config = dict(
    n_experts=64,
    n_head=3,
    positions='learned+rope',
    parallel_block=False,
    init_std_o=0.0437,
)
Below are experts of layer 4 (counted from 0) of a mixture-of-experts language model. Rows are named router (the router's row for the expert) and show model dimensions 0-191. Each number is 500 + 40 x the weight over its row's rms, rounded and kept within 0 to 999. Numbers have three digits each.
After each expert's rows: "mostly gets" lists some tokens that are sent to it at least half of the time. This comes from a sample of Wikipedia text that the model never trained on.

# expert 22
router:532440475518553505534536539394512463509467494539460505449447509488495483515459456502499512500472458511518454526541499518508527448495457525481444437462488510488435492497462531490465521458574523552533525470515505486463475525529509517543549443500468496471478533531512497527520479438527561493416511466488507492525504541528478492409476467485461447466482493454506528509467474427562526455442511601415514478533453392537600517426509496470510502550521521498551473476486450542555488510509438522487532412552582530420466556440499573528538516475527553420504479428450468505559453500526500601
mostly gets: "ana", "ara", "ani", "ini", "ola", "ino"

# expert 14
router:382457573503482507504489497496535524494467480548481526507473547506424390499497457480496473521472487467528444514581501454498511486452556552553525511499489461440423505489472471456413553506498476585500541485502510498454466492483464463547510443464471448464540558494484529493503507455510481547439560457439440395514498531530492555480488527429488522470570490458519447599499469486531523494459471540539444462541463449481471526451488484495457529569549551499515447470446523552524448531633528513518429491530490522506473478496439552480484513436481517437481532480461499519572515482505512522
mostly gets: "m", "f", "h", "l", "n", "ch"

# expert 28
router:485464474488446492459479533469511525466510472567512509512473536535490495528506464539518538388476501432423484527520551538531558497556505531473443555507488478478498510423513569465493503480529528536474480540485549518481427499474464547610459515491558514393445483450526470501509424421534458623436531504476529430487497541555560537528545465442495490496499547494518509542575447519513569496495461493471495530507496473550533480469551502567505520547579481475514459549517501533504447426557437455518492460521493540496494519482514564446456430473547559503514463514470486464518471434459427486
mostly gets: " short", " fl", " cl", " qu", " gl", " Pl"

# expert 30
router:528440543451457534481540532457470507447515417477556624457454499511483442488521497494543517471511501450493557529538465487514442473475480479481493462525522572463465549438440583470557553516540534474526498427527440423522445434515459476503479501489413455447471469523419524508561487510454502495504494522499475467462565478532515526530586515503472557521554484477460448528537505537541495472443467519466485550482387474585492538435502438489531534494528535502452492481521488488502468431536445539509544461559482471512428512434404510480489522434541521482493433478480501443504501512501490535
mostly gets: " Coordinates", " Website", " JPL", "History", " Genus", " Phylum"

# expert 57
router:414432508556540553491536540442569446478520537453568541525469453537494497429533476478498527487463513543502494509516487498553478520502435478482477488467496487448526506475524486396524545460520496557552555514495539474445465463518480486523498460417551427475451470505493474468461429465523457519491495489489472480476517524516503503512543530486565477398515536498527493503484460495551494492437494525460466506516445437577456534517514483499542513501512591531489465432463594549511451476529435549498509492535528442452461522454403496509446483499559503475575539407476443438599442482546547503
mostly gets: " University", " School", " Airport", " Avenue", " Museum", " River"

# expert 45
router:453446581483483551467550583489503454422477491501456473478504435531463462465494451573552525459504483494462513498498496509543557498521456528412481513483487468515432484496473562493504531518493498525463576498544510460484496444435440497558484493456497502442508515500518467583542453470495471489454489508530417469423530546526482488493535460505510517502568492494416474488508427507511579468432528467523420515550466458553524545504526472552491507499544489549484517477428537552561404449559471525598555410483474489511518493482440522506542450495495506507542405510511421489503510470465424507
mostly gets: " par", " mon", " Sim", " Qu", " gr"

# expert 39
router:516523469487557524532529494475549524472506459475419490482392478559523474463462509528480544384411550499515468558505501465543494422525432531500485440478467520445484525446453517517514506477543531462532617499482544459477464427499491579506485511525517467481410493527465526467563485447460487505511566512469475474508545543530506574449523473361535495464533452501495455531475501503519499449475464454497539449520479417507560475471500468552489547519523519521520450479470454533473464514553453476518390463542551493464500508474510480457417492454567542496513486442491500500468474512523488548
mostly gets: " years", " year", " way", " months", " day", " addition"

# expert 37
router:439471479490464542502502515478536510506531471586480567467467487549549453516523447510452475534489439498524507490491456515500576469507481533527493483464523521431352482446472519435512512450555516527538583516532505527494503484422511511548542431547497467527452506515482519523500481468505475498430552514528438449521499510577507493509492469496510486442468479509480473498503440417544483480398529507510539500509500498586493526445497487513450498528549506550528430463503492472548532529581549523584463441520607573509420470510504455543466488433484571460528482440453435486573459490508473475
mostly gets: "ah", "aj", " Bh", " Raj", " Khan", " Mah"

# expert 3
router:544481543496496522539463524437503498485477526530446513458407432529484450440511497572482505510462469551489471562528467572511576473494528495472443508445528489459425562476432514502541540429525564582509481523527508528449427475510465548532481522460547475448486483529492422543481438466546503583433498493466451440504546539504464510453551519477518522508581490510509438534552514479504529460462478488489441462487427466594506535491487404534501538559553511488510463537525555515487483537631490415522439544525483468505461562506497549481477500475514549509487467469533478488513453478472500536
mostly gets: "20", "19", "18", "-year", "17", "16"

# expert 19
router:530441536509555548470523488468505480422508475521485484448492533542477495523501492536476518489555483479413529561550546528555508476540434589498442491441429527470477567426482499504460520486491554503520560542471518593510543470466473518514539412502473500503485535602403464590491491501528503513501483425512477497463582498557503519505497580455517543505480486491571473542527443463522563514500483517468437468528447516534513544515542454517534539532537554596493474488505518582566456499466463454516474428535530516486511511496521540437447509504539527544509498492534495397529492479529435556
mostly gets: " an", " a", " to", " its", " To", " their"

# expert 27
router:462415533550482522516500575490549474502485501605580573434512485523479473473556409476542531488490529470525530546503509551532522481559420479460412477504509432464451522437516517424485553475581516501544500532512514494461543430467522483556507487448518453463462463543502451560589471480544466531466489504463450503470535483488521531476503497483565504442478469482563499501620471436551584441453478507467472471514462514499528510476543476480486571492530537526473442467481484510510432486529502499520498485489568501441469514480472483501506503470560552467531540422462417485578494476510548505
mostly gets: " ·", " World", " Spacewatch", " Lemmon", " Racing", " Russia"

# expert 62
router:465397503497505603524585504467460462520468483465490503516455474525503478444449502535476509528536485501510466596556526444597482491550578490448494493433451465538509487417433546494509494481557491530521554430521492558536457506497494514522482517535509447438515536570471492539513483431519479497438525446445454510504495548546467565452510436471496457453455497469543500547491483516517556487517553501459518466547490510497551499438530490509564506489483540534458392455478515471490433448518476454589498440555546477477447467484502518518497478495558559493468486467417423452530465493466521552
mostly gets: " first", " part", " second", " city", " third", " main"

# expert 61
router:494490437476445509543529516491541501444550532482549514512477541531513421520572448477524541479556504509426469495548511485489525488553511547496419536391480435489529552440502483387431566465517493544503567475529504469499481446482424498562531474504542436447485520513441406521506473505515480486453482517477488398515501532575479461474553479507529505482540526501435522475570481471542513483453466511500490490601463470499465524449502454538557528447553515484498456451481539500520427435504494420523482436548517480477432495486503505420397456468489457519463502480487482476547472525501497505
mostly gets: " St", "c", " Cup", "-c", "St", " Sc"

# expert 54
router:469402502521491557462447556493514546486503443509489456423479421511535431499509500513478511447532488474451416494508468451535489509469509459420509487464442464464442530495470582457523543445564512550581533471554489461424455477538446559564567510456501457428462552567462487478472497477491531560394513464495461481471480489565536534523514533492518570504495446466486491513589458499552574445447457532488487483510421533561519546490522491497507505510500543442546473477482442488514473487522451503527435451523536443534509528518435547489507513451519536495511481500495527474506426477512421520
mostly gets: "==\n", "The", ".\n\n", "===", " ==\n", "==\n\n"

# expert 20
router:504500503530554507492463507460506535462461512473481536442425551532450453497535503485475541467481466507494494487519469535514521481498524562461480505495473472521492526509449534491490565445640501494533521492484465543527494458448498527563575431452530479479439461550496496467551465498440476522445512400532463445549500515559474533500545528522556529420498492430543499508483454437501480483481439564517552462483552472531494516464543475519521512560513467446483512504449426525529527480562472524575551441563515462541468498444495486473412527526563520427570529397420459475490456425521469540
mostly gets: "ades", "ence", "les", "ling", "ore", "ows"

# expert 4
router:479455546477485549421497565446578470503499468509503518463495498510478473469461509510500487449501436509541528628493479583512482451484473500422502445455503455513452567512509555436480649472542477526534582498526550498469479433452498502585458445472517483469462548512529463496515496472566530469502562526506528478492497482509492476438514510487542498467551500484503450515512515480496535508491518504499453497606487471488557554502566445472436495528534614520496500502476422502567493480502441435538492491559573473453444547481475591502498497472542536455495513428484494477544464508513523516
mostly gets: " States", " United", " York", " US", " England", " USA"

# expert 25
router:501497431491528536440514548514517537456551475534454546503451498532442466484515483543495529413494468485470489547560454542484555432476485593474487437500493502492485503491395500497559529410516526503520591568530543496455489478508485500535540453507477463477385472500503486537525482522544479494498587523451462515410523575549479484465521501481486526491497476474520464525522472511536539500458445521493455473516381471509468524493516406533444519517581576489517486507514405506576460460507440535513471428569516456485508515510507556473508446484464501464485535438435507459481485479535516570
mostly gets: " September", " January", " April", " February", " July", " November"

# expert 46
router:488483563500474499510492539477510455550442419572462497451459521530546480483488488571454477451514453508441520470451550456485562472503469522455459492405545477509471504482457483506511521469534465516431481486476479487434453497532489539480510489437573496488450532533454535560530452415520510516468535475508515517524518509530550507497557428483457470436555498445449511484569447456502580489531495511493450498570462489534531450550518445552537536562522497574542414459462528586537482508504492509584447468521487436499467473506507512504435521417552522451524433442524432433529467498524424483
mostly gets: " La", " o", " Ma", " Se", " la", " Sa"

# expert 47
router:415514452499531509475522529463515502453526497538533484486433500508510429485604432529480464446512421466491465599490510473493563468509479507506474476493446437522471550419439532515441578455514471594455585459494464482517480448480455523473472398490525529526515536510382530499517466477497505526453486481494502487512604507551428534450553484464511495519534530491525490524479427535501496439481395495506557526617485460496506514399517493499553527481506513497534487483450510524508453459539470490503510545517554501475491518538528552483486455515472501463580505494533465524513489468430502474
mostly gets: " Votes", "incumbent", " Pts", " %", "loan", " Goals"

# expert 56
router:443388526555569514451446507475544514450557412475523496494405450530576458435534499483533445486508483521474517561509485432505532448534449539486495457525558500455494536493477573495442483465573445595458544504490471500503387419447447524551457497460481418487525536549477480537563534491480509488448492490501463453493502480484552547484514492401507545516506508445502429516521440488550487485501504523532536506556473523491536529493523496488523544511534520523554515489522503485537507453549479447504500513533483478477479488507469523440433490465567521487558467484443487462436435472578434506
mostly gets: " each", " medal", " votes", " Nominated", " MPC", " Votes"

# expert 2
router:469504458529476504543526521499499456475481448555580496498418543518514462460562449492526520524551442486443462527522566532535550460510553519547510520479514478505460539494502539493556502430523543529457492526471473477578505482456460570550587517452481467528482509533478483564539479449492483459484511526512478468504536546477548453444547474498471498495567476403541430519512465509583563457507520614469509465590473447493532567539497493581514597591500480499561482462462506559519440504543455510538539472497546450539527526437425527480452497518525486488530488456505518484578451539510532497
mostly gets: "ol", "el", "ot", "iber", "ul", "ig"

# expert 52
router:500479500519491537501531522404483509482525444534516526446418470509502507513495486556484520458483515472429483555506549512524448497544478479439496446451504520442448493475473554476419490511508472480557492493489554498426503460424483576542490462437536516454528519529480485527458427449507493493505528462513403523490479539541461508495537489434492550504489485479440458507557423490494557447480498541464442448487502455553539570459549476523576517550497472545534494444398483573501471508524529533577417423514458506507471549534464548451434474488532508524511491443488477452589446457429558482
mostly gets: " is", " was", " be", " has", " are", " been"

# expert 31
router:476514538480526540487487561444519506493496464519485600497501528551439474489529473538456559514450466466491449473508495518629574417469541460439499473485537512494477532483513525456381528467579517492543530510484528400467464502466509571536471528533517525445480453550536461475497449454462522542445515457484509492496474540552457504505503499519566546491509506452481464560507467374566540484455511521469421491512450526514539489385533450529522509536496551521587509490478502524506485483503524444538562477512532480463536516462509522428421498447529521495493505464550467427514503461547482514
mostly gets: " or", " but", " where", " and", " when", " while"

# expert 12
router:493528512483488532491559510460477507429477419474531461554456456463563520513508482561422518447513458453469526548536521548512504545541496472486514487538455533550466541439489524484474519523573540494528537495460554483493529445469486485552495447453500500408475486506487455538531489442538451539432464497424432451419519533486542575524530470402563476445482492458475455531512524503512504469466520462444496544528494409481518524506579441488479555542546603538541515556458472548507485486582469485509443444520545470423490518484497513432480512475582504423512513436514486477515449480509446484
mostly gets: " two", " three", " such", " many", " other", " all"

# expert 58
router:479441530580509545457513541507561472528485502513488595438504511524452438524510396565501494532468482556468530499542449513545519533469500507479464430457454481470522583481421518458515574493474507525517498471499507531482466466415429512560517449494463432476432499532522409487495475461458482533483491470463468506513485506495469536491561471427479465512484478447465464587512486502510460474458530534484522444524484478591473504470523459471498527547561604497497476521510456514521410449544486466560445433570488516478500511465435512475461463437492536469532525467435504469557481539556424530
mostly gets: " (/", "born", "aged", "American", "ر", "ن"

# expert 10
router:398474559450556529519603545506563486477436390461545542446470440543495472461461467503494524442533464443436472550528523539500462506484492462491458513467499530476474520479442486492481561473500512514484529463482531500437525455494459462510522468456500504453442516495505454577511520498472503520502486479428494535505521486562461481529518467479497448457516471420467479534578500556507526412458507515550433458555437390536499567457529498517561534487482509491474525449439495502530456423571500560510559479538509527462468492466421563478504464508484496482496483481445424400486516480534520511
mostly gets: "°N", "°W", "°E", " UTC", " km", " ft"

# expert 13
router:496447510510468523504507521449454457502508519501512541506441518511496473498503485558448479510437459521442440514537544527463559427533460496489454489418448496493453496480459583521460482488485510507500566540535465444455461485460438517544485494515516548524476510514478513519607509472461442559477491490467445436498513484477487537495610502507491522442525474430553445481498457515554483477505468544552520496543391470543464481462533503564520586530581468457522518462437480558533520475561485383561532518540544454452470526573452442483517499488501520524545467476465489447598498520537506576
mostly gets: "oss", "oll", "idd", " Wall", "add", "rank"

# expert 44
router:443512536541465528472565472485521508461507492513497501470515525515469451491555420549487464539489461500470498447509533497502541499520479567507424504461513515463448496437481511404445564480569451500542540455458479533466501482493430477484530499482525404510493516505521442613536420500542497481432538480409493510513497518473475548474486534476436510450491506483515476560492493410590523473431516468539532459585496478548484530463556473535510512573543496476527483491454433500543371487499511520474428527479547462484504541497513484502449486464496532438471449481453392480522435479486528453
mostly gets: " F", " D", " W", " M", " N", " P"

# expert 55
router:447472479502512531536456528479541501537451495524476553476486466508494480442560455489570508482506509495430467567568528468573469426526483478404473473478524463497442521507462501510508611443507502513508494478559530481467522454499486466463505428450478433522430459478404447529554440508503455524487553474493428509553509555513492594426499519499519521478473543469444414535448481522513496482464432575481458539564493467504457480493574482477413518546566527475555480531534512539474448462498464526523482436511535498482434477481458581431457480447539526502539509504520442451523471495462474503
mostly gets: "|", " from", " due", " born", " until", " after"

# expert 42
router:472521485481433539442508550414526513505546500578498500496444492534506465473561498560473444513421499512491532541527516489597511475489487576544478461454494552440466491482472510485447517449512470510468525573485471478502393394490498515513483454525590447492439448520451481506497464494468545544499545419499470484480536516527508597514486453457510481415522584457470442503497455495476529481445482491508501477486486414549449484511569441474546556507564485492474515474466434602525468472537454438517485552539544448499513484520485488501509452434524551448502509490449496483489490477538524576
mostly gets: " fire", " attack", " help", " love", " dead", " support"

# expert 15
router:477439511519482554428481477472453506483522443457493517470516466480468474382591513514526470450522488462404531538584448509552491459546418552463505524509513512502438509477480508497515532486493480566500524484508571494516500411427423549520497512532477465456488525531513541517482462518504517585477534482468474493494517505519509551459495492500475488429560462400521436452495455465540592518418425507498446534508447473521513513454501444491530517530499557492558427524490493448547451506494509512503527557592518490476479498463438575436514577448533540465460513453529479482492490441497476557
mostly gets: " by", " FW", " By", " Preceded", " MF", " featuring"

# expert 32
router:470473484486524574521522535452487495437496447480555491490423450528443502461504530530539519467487478489483469540523508504556546496537474505447497459441465520506437483525515561467508509506508530478477576511474542440396419461497474539540504480437498523460494566594498476585494421470434492538499462468489508489437543502518484515527543524447523525473597479503489421560539488435538492445439483465486484492508474470525521540495558463528552494498513540542439523507416482545584418523531472519533565523516544462497490476523493551500516465524609535471597466432466479486531454458438453486
mostly gets: " water", " light", " energy", " stone", " green", " fire"

# expert 18
router:538477452534523500499495534488484426486477483520489539453453502520524475447581537494495464476451464535475446522522576541523530465500535517448441452443464467480503513482519463413511515420469504485472542501554458522454507483486427550570524421452537509423434490515518427498542427498503564537444454513512483429510495536553480482457529503501513485486568531453468450555553518484513575470513513526494497464512409511551494491536504452617554535513532466479539468476450540541486521437510421418547465512527515497462451530552457571519485504475488549459494435485504533470508392442490459530
mostly gets: "-b", "-f", "-m", "-re", "-w", "-pro"

# expert 40
router:480420544542526476490499567469410504469560435488498487473443473503493458482503427522436424473532423496479489550543469494502468362444524439442517411534497432501482537514481525420442526484529530515500478480509507489473415452406451486555522517500585510491457526529453458529513430495513493522474546466448451482582558498591486465494481529446468484482527522497529510497508416489536577519509508551501522468541509467526513568499550485515469514550510519486539433457441509505516521505536497505559482539544515484471450495504499534505453470511496551429598457464474492498481455479452516512
mostly gets: "other", " Gold", "ross", " Won", " —", "/a"

# expert 26
router:490471522576475520440502535487458536521512523607510537392462453546550480514510526499512539510445442521475530600551498511502518457534471551497468450475436534458500585437442517441457548489547535525543503473450421514491429454484468543484538477520543474548502489529435412527518433502570549523502558501480364515521492551520549551492487416450508531489501530482521483554500433403494490496476448545481538511504493476548530477481494485502437554503542498564528506546489513565546493486486487469490454506493525436463481484525447529437437491499497532476501478472505469520502451476460544557
mostly gets: " his", " her", " him", " appointed", " died", " wife"

# expert 35
router:502443563466554542465589523445494455476532480549480536495517465502468451425473471571508458423409432456483442600568447541578502454468527545395488480517488499555453528497438522475452533464520465577505498455518458528436495489463494492582515470476456487495495521572424473502509470497508493446474525490492449446468510492530474503521566469492479510452542513501483395520587472527527487459435543495475525546457513456518519555519530457492468498503533559493445514488463509508492462436548480507572536437548511528508483491450435509466534524541468552465526467483490428528526506457460497471
mostly gets: "°W", "°", "′", "″W", "°E", " Coordinates"

# expert 36
router:479338501511436509504517505466568464465516453506528518446486512553480429480553507497513522442488490549502479501504544550563516476469495484523508441485469551547474503514464512433489515439548495599498508434495469447479516501495446515530534383489488506493451518509441459563578491532565501493432507452500454434493515526563517474418549475490520563507464483500472477547512499475511496494482475547507512456530524448525486542552531444492458561513476524574526431529459487499492468500540482516497459486558533438429457538539479529479483518487506547500495375475425445518447429428510474524
mostly gets: "\n", " |\n", ")\n", ".\n", ";\n", "\"\n"

# expert 59
router:538468596509441568514494551487532494449442477503473536461477526530515489525522483548446540527481434564506484582522482498560591483523503538490495486498399486494476558407450511455483532463603533563496549531502492509438490467492483522538524475468551464504500472525506385527484507532545558514492510526453443441487615474554494541519568422432544511522506556481502429551478524487497540495507478502508549509523516487574509509486527450462482489492520643482455515554493502546469464448498468467515522458485556446461477525477468514484462492449511517450500533449495510461541464441479516522
mostly gets: " British", " national", " football", " local", " English", " public"

# expert 60
router:496467465478475567541517542438458536469573517522511549483446498499569498423561512518526505475461521550471462519486515559554530476521484498494473493493451506504438520423469552475536505461584496559480593444546494436502501472513454500473518472483541506468487494517478406512537483421518511525484498510474501432519613510577456500471522420456487528436559539490489473471536532458525565489466435522463501466511525464502479494498536478513497534518545577535463480577498535498483431515477465458477486518548569466463505467480502559452451435463467552537571512402423529451539464444496415514
mostly gets: " player", " Democratic", " President", " Republican", " law", " member"

# expert 16
router:448445477537525514510499506438472474499490501467481498486495564563479466487499485514527528494460488567466420460537507568507491411510463486501428438483443515482461519512505505481433536464529469511471551408485525452496452450409464552551513473358475515462510495551501530548552503460513486482465527480465464516463496534554532504510489465471529523465525535501488480536542394463518559437400526538489436573536484503524491532504533485491515577482513467538591504498443476526480441482544504446500542547556567501558430571470444572505498519448516575486486485476514429454515481457474477483
mostly gets: " +", " —;", " before", " −", "See", " if"

# expert 33
router:494423501572474477502477545458401451516457494474479523407508453487474502465578485483484569507416463535437493466527548445583472487466502563546487481502543492530466490426447503476470531471502551532562502536533503496476516492485474536489512454502547465400483500504470515494510516446548476485502474469478510496478496520526444476520552511458473557446526479492541473507585455461483538378439477515483448427515477494566478541507579441475482533486474556448537477548521522540528450499528468483618509471562571488477482494458478497459411519494570566499536527457489533421499477492513489535
mostly gets: " of", " into", " under", " Under", " Of", " containing"

# expert 7
router:486444459525520529474569509476515449458495492507477513515499488499458498405486455559472452495533465504428499569519521487492619508510505473443484475533516547509469523424474534480448556451581425523521561477442490519481504475457450490544540479472545486482449504512452473525509478485555521555481477455526422468468492498511497536463473517511504546502555464519476513533568447496553550498424458488466476538539443482493562461471562468529512550521555534488531455515474447537522514496555496454566502472465513430545519587513515556535419522571510576415555470483476392475515464466466468589
mostly gets: " The", "The", " this", " This", " His", " An"

# expert 9
router:439462460512536514456523497490507551465475446565536547465463548509523498472517454500504587443466480446446544557524523528545536462540541476504515497486427473410468527476444519470446519490485541508490481427526545570494513473549478556602477471482549501474500472525406492585505514510479571466499477457491511498484559511493465532485500382509491492431513467516497447530512461481468516475548414502524445507526522422492575526451526438526546558517498587521552441438508491576502453518531502481477464553572558525476500476510448511440463473500558510444491516444487483452491439433495462483
mostly gets: " not", " one", " only", " him", " well", " still"

# expert 21
router:508454504507453578552431549521512477468515460553542539482424527512535435472493492576464562493428485470481453527507542455503543506538456507541469512441527452499484558454493584489401522465563500550508542541490536456534533501486495577480475475463542481502512439487479498569523412431524544471483446551496457492471509509486442521470480442485506547438556543476471496488582507504541568467450468448483456518553486512547499511543544429498528505498513509553553470433460492581439435538536471522573456457594510502468508525542492544484478443480512555463495468480504460445501433492521432512
mostly gets: " \"", " I", " album", " f", " she", " song"

# expert 51
router:396462532506516509451525501482477516517488441556493533424492519528535493447545448567421462441501498504465485568547591552513490473553518555541449433456529490464517497481493530480435530380506510523563507524448520433501513486473476468501520506502485457521464546500483515521536484449442465509464572524449489501470572475532512492468559471446485515484468516491466477554506368510559526424497437524510474495535483512578544520488566464544440530586554598571548517485509491547515462430512468503516494490494556510465530504544473550540494527459521474486476523485485436466488443519493565502
mostly gets: " at", " attended", "At", " At", " attend", " —;"

# expert 23
router:450466524548515555543545495481493477424462463454512506472453496506479474509525442515477489462460482518497474502496575498492471454500497516515474465481490489494503532481389528490430499447526491491481529477520483479496434420499460530496491416412525486429467504513492484546596445522481586481427594444485511424486576478494503494407564449485521538476546538510509519498544524465533510460493439551531561512549463484495525502518554437593504496478498491465540488525477527468570472473485483468506556519541552429414478504519495584435430553465487537465484422459545506515524448553525427532
mostly gets: " FW", " ESPN", " league", " League", " road", " MF"

# expert 53
router:447463513542457580460505518476491417505461456492522470509495463525525490500472408528559500477455390543462534515547536519490528479554509537530469464444446469501512556468446528463509507483582445469498593516527539435402475498509493501542467503487557460482444528495531495576561461481556474498443564487514473444559505514544516497482588497500485499481547513514445480484519460532545476513475456485512502483609494427535500561508576459516501533518507534530565479527428431466565458423501473443484507538521566430480477456497441534501496506502568491488542503460516494509509433533573519550
mostly gets: " Los", " San", " Detroit", " Mont", " Santa", " Chevrolet"

# expert 24
router:497441530517492580499552560456475501467552452564487560489438531487484468448491470501534513527520427507414526514482467517591559499541552521451453484463466518524507535455438486481539470442548530515558497488482497511470500408462472490556516421495449521466460465555503438511546418498519499502462529461479454497542569537534521558536495511492483516500562557447478471550533456549529546447460425499511409521488435469533555499461503474486489552484496502498502496510463497549527455469490468563487495531529504445460405573462519517525532524412458492457556499453540501384528469461541532545
mostly gets: " Succeeded", " Website", " •", " Occupation", " www", " Spouse"

# expert 29
router:429462563493562528504568525465511439542448518567464468512529494517484445470462455539482554463488493495503454575525415484573474513560430533459483469495479495463456515472519513429477517507495532568536479513494446496453509463452481546555562482473503474470474532531459518523474505483440485497427553499504453502434500553464473506460596468422542478459506498445475453513555452409550490450497488542487456518521430445543520579490530492497423491525499566510445509477445506531545463499556417544498528433553522518490517515492437537452526480464511552491585456465472491495574493439490460557
mostly gets: "idae", "ensis", "ophora", "inae", "atus", "odon"

# expert 34
router:553489431479540518503503535406521494502466506588494457473400453516460469465526454487575528452519495456473473522513574485515483396498532495505525515451522568482430560444517488493494499469470533575481484515477547437483544513489477485514551453450546420416481479509448503510478503454474578488437522452490489443449578532557558558505483464496533500432521465485530513551524473405509572423507482546480542509544468460539482523494520434532580523505490516509501411493464527502489405485578502543497518451525461532520460494503498498466482529488504522441546501480440530487523446436520512458
mostly gets: "ful", "it", "ject", "ion", "itive", "-off"

# expert 8
router:500473488539512561531501550441491495455432457552528561372491434513436461534498459559467511488477444519433424495492599542571556490545489523435444506527496509480474548523441542492538549477510516553484499508498479479397499442522451569529500495485502425454471523460551533522508525530471491474472511440425524512490538535564504520445508531488528516494515502494544471550485443497477546499478507524485552493495460499478494520450564469499476548487539538552518444416483566527525427460517470427556391434535554495503510496450499524475530509429570482468524494473509462489521531460418503496
mostly gets: " in", "==", " In", "In", " during", "On"

# expert 38
router:488473518592561540495497611480477522465484506492526516507520495530482469489489355522461531472480535524461486520476490465504481451476519503490507473460570484488452519460475474422447466436507521566560507476454531551515444490472474528573503479473556497392436548492453482554488513534459536577457467529507520451507511533582546496503519528506500555402526565473515459545502432450460565439480455452546457469546466454486556508445539463576517582510501506480477472457485496497488467489514480479482502489553563489458495537476496512471494539462467490489531493436494385482538482433502442539
mostly gets: ").", "\".", " .", ".\"", ".\"\n\n", "\".\n\n"

# expert 1
router:439466486517564533552535501451539475534496461478534543494522466512504486490510480524486502492440494485473519554509521484584526437460522551518502503481506481455532574415481536471441561433471549532473516500489477432411450487422473484503532482422476519473447507574546438525548453476500445530499526505471488530468493460528528449441536459471557479455540454481444457490583466481506528503541484544580441505477474475557565580459547449500580528528507565553476478589446457545490492477513480533469445432559504492467464445479489543456479511485495572444488459487501416465520445425505488476
mostly gets: ":", " named", " including", "):", ":\n", " Award"

# expert 17
router:529456475549491512421586482467553538484487504474593582543523469527484460477454429572496464489551480567470464526531550483541510544496494453448467479495484491447506486470477583448469555496557429531494534494513488473511484487410424541571512512431560489492483520509499467515527441436462576582455543453476484491472546558552455559494519516421509540542535467505474451537538470505517573464485504500456500502479468481569456571528482440485475539554486491542550482476553471507511505547522491507508483461538495446428507479519474489436408477492496574442485515447498464460528421507510550508
mostly gets: " which", " who", " also", " he", " she", " would"

# expert 11
router:433455476509464523520545587526504489480489473475578514482491450515531416442563488579503501484495500562461460509543522463534512476472507500414499492513489480476456568466515534488486534494519462531512554496489484437524532454517478571506539466509503536470462565532461466541502460441488505538443527479489500464525633574506528478502576503409472490428484522482488463560561478497530548450505486543548464463484487500506447481525547484558484471520540493564569486529497521525537504518649476534582491493535452493512396523516466512489538496400502528451539492475491480442510513460488407501
mostly gets: "(", "(s", "_{", " (−", " g", "/s"

# expert 50
router:494496482494480528490469548468511538531484433480578518522424526500499511504494484498530480489477469557482539554567585501464511478489516519526515496445473505502416520473467553488402572450535484546477517531542494504500449388500509547547507407485535491424467480503540393595524512494467504539476492481451506503430499530545545497433486497512537526453565582510523486518574492445530497437526522537503474448523448427528498532528540441541491551463537493455570431511471511531472432447598419473521494481531523467437518520512514527480486460462524479506508546465434482454493486499586534539
mostly gets: "-six", "28", "30", "10", "27", "29"

# expert 49
router:470478564553544524500519514479476485527487476510464533475493494492548515465523466520544525463512459498477548531575513546502524415532417552443450483415458512522496515444518518444506503477571486494591528534515465473459439507469473531493517463511494468518471498467499522546524474495527461539514505531455465482458539550487522486533571486523496534426523529436496424541517449386502563495474446515534477554536436448554517528389544459471454553600566501515489469514464461545503465466521478475473473431521567458401504476516528615497455485533440534535568519460460486466502462452508505529
mostly gets: " John", " David", " George", " Robert", " Paul", " Thomas"

# expert 5
router:463472511554506530499536532417528547525495477501519520537413467502462463471545443466519547486488447523515489542573497509502509474555488522531463482475419480516472550442491552436482537493520469473565580527515450482453480476495477533546503489501534436503481456531523487507547428477498520487499495471447452467527501497470541491435452523426505501488498563509560496617510465414576478504457419554515477517545500482527456527437528483468446542529534546519482459432436493550528470541535469495487502525575623494466498532463471554487532497465510557476599518397410486516520443489500546494
mostly gets: "ley", " Jones", " Williams", " Smith", "ville", "ford"

# expert 43
router:414467457505547494490563561466548463406470393461514492486515439520503479537523462517463506426489425498478469540486520430532527460495492510496494496471514511505463511470455523451542528494518556489493535540479519511490492472446431557505462463490451525540496534538448451460524437446462510527452542494526445515494566543548420518478548411453545493484527504429449469522516462472521551442437455482495507508584518488476528500387478498498532538598514561487525512459424537499490507478504437537511533536518558448448486530520432594478482517487514518499551526456501424522498516564437477546
mostly gets: "%", "%)", " million", " population", " whether", " percent"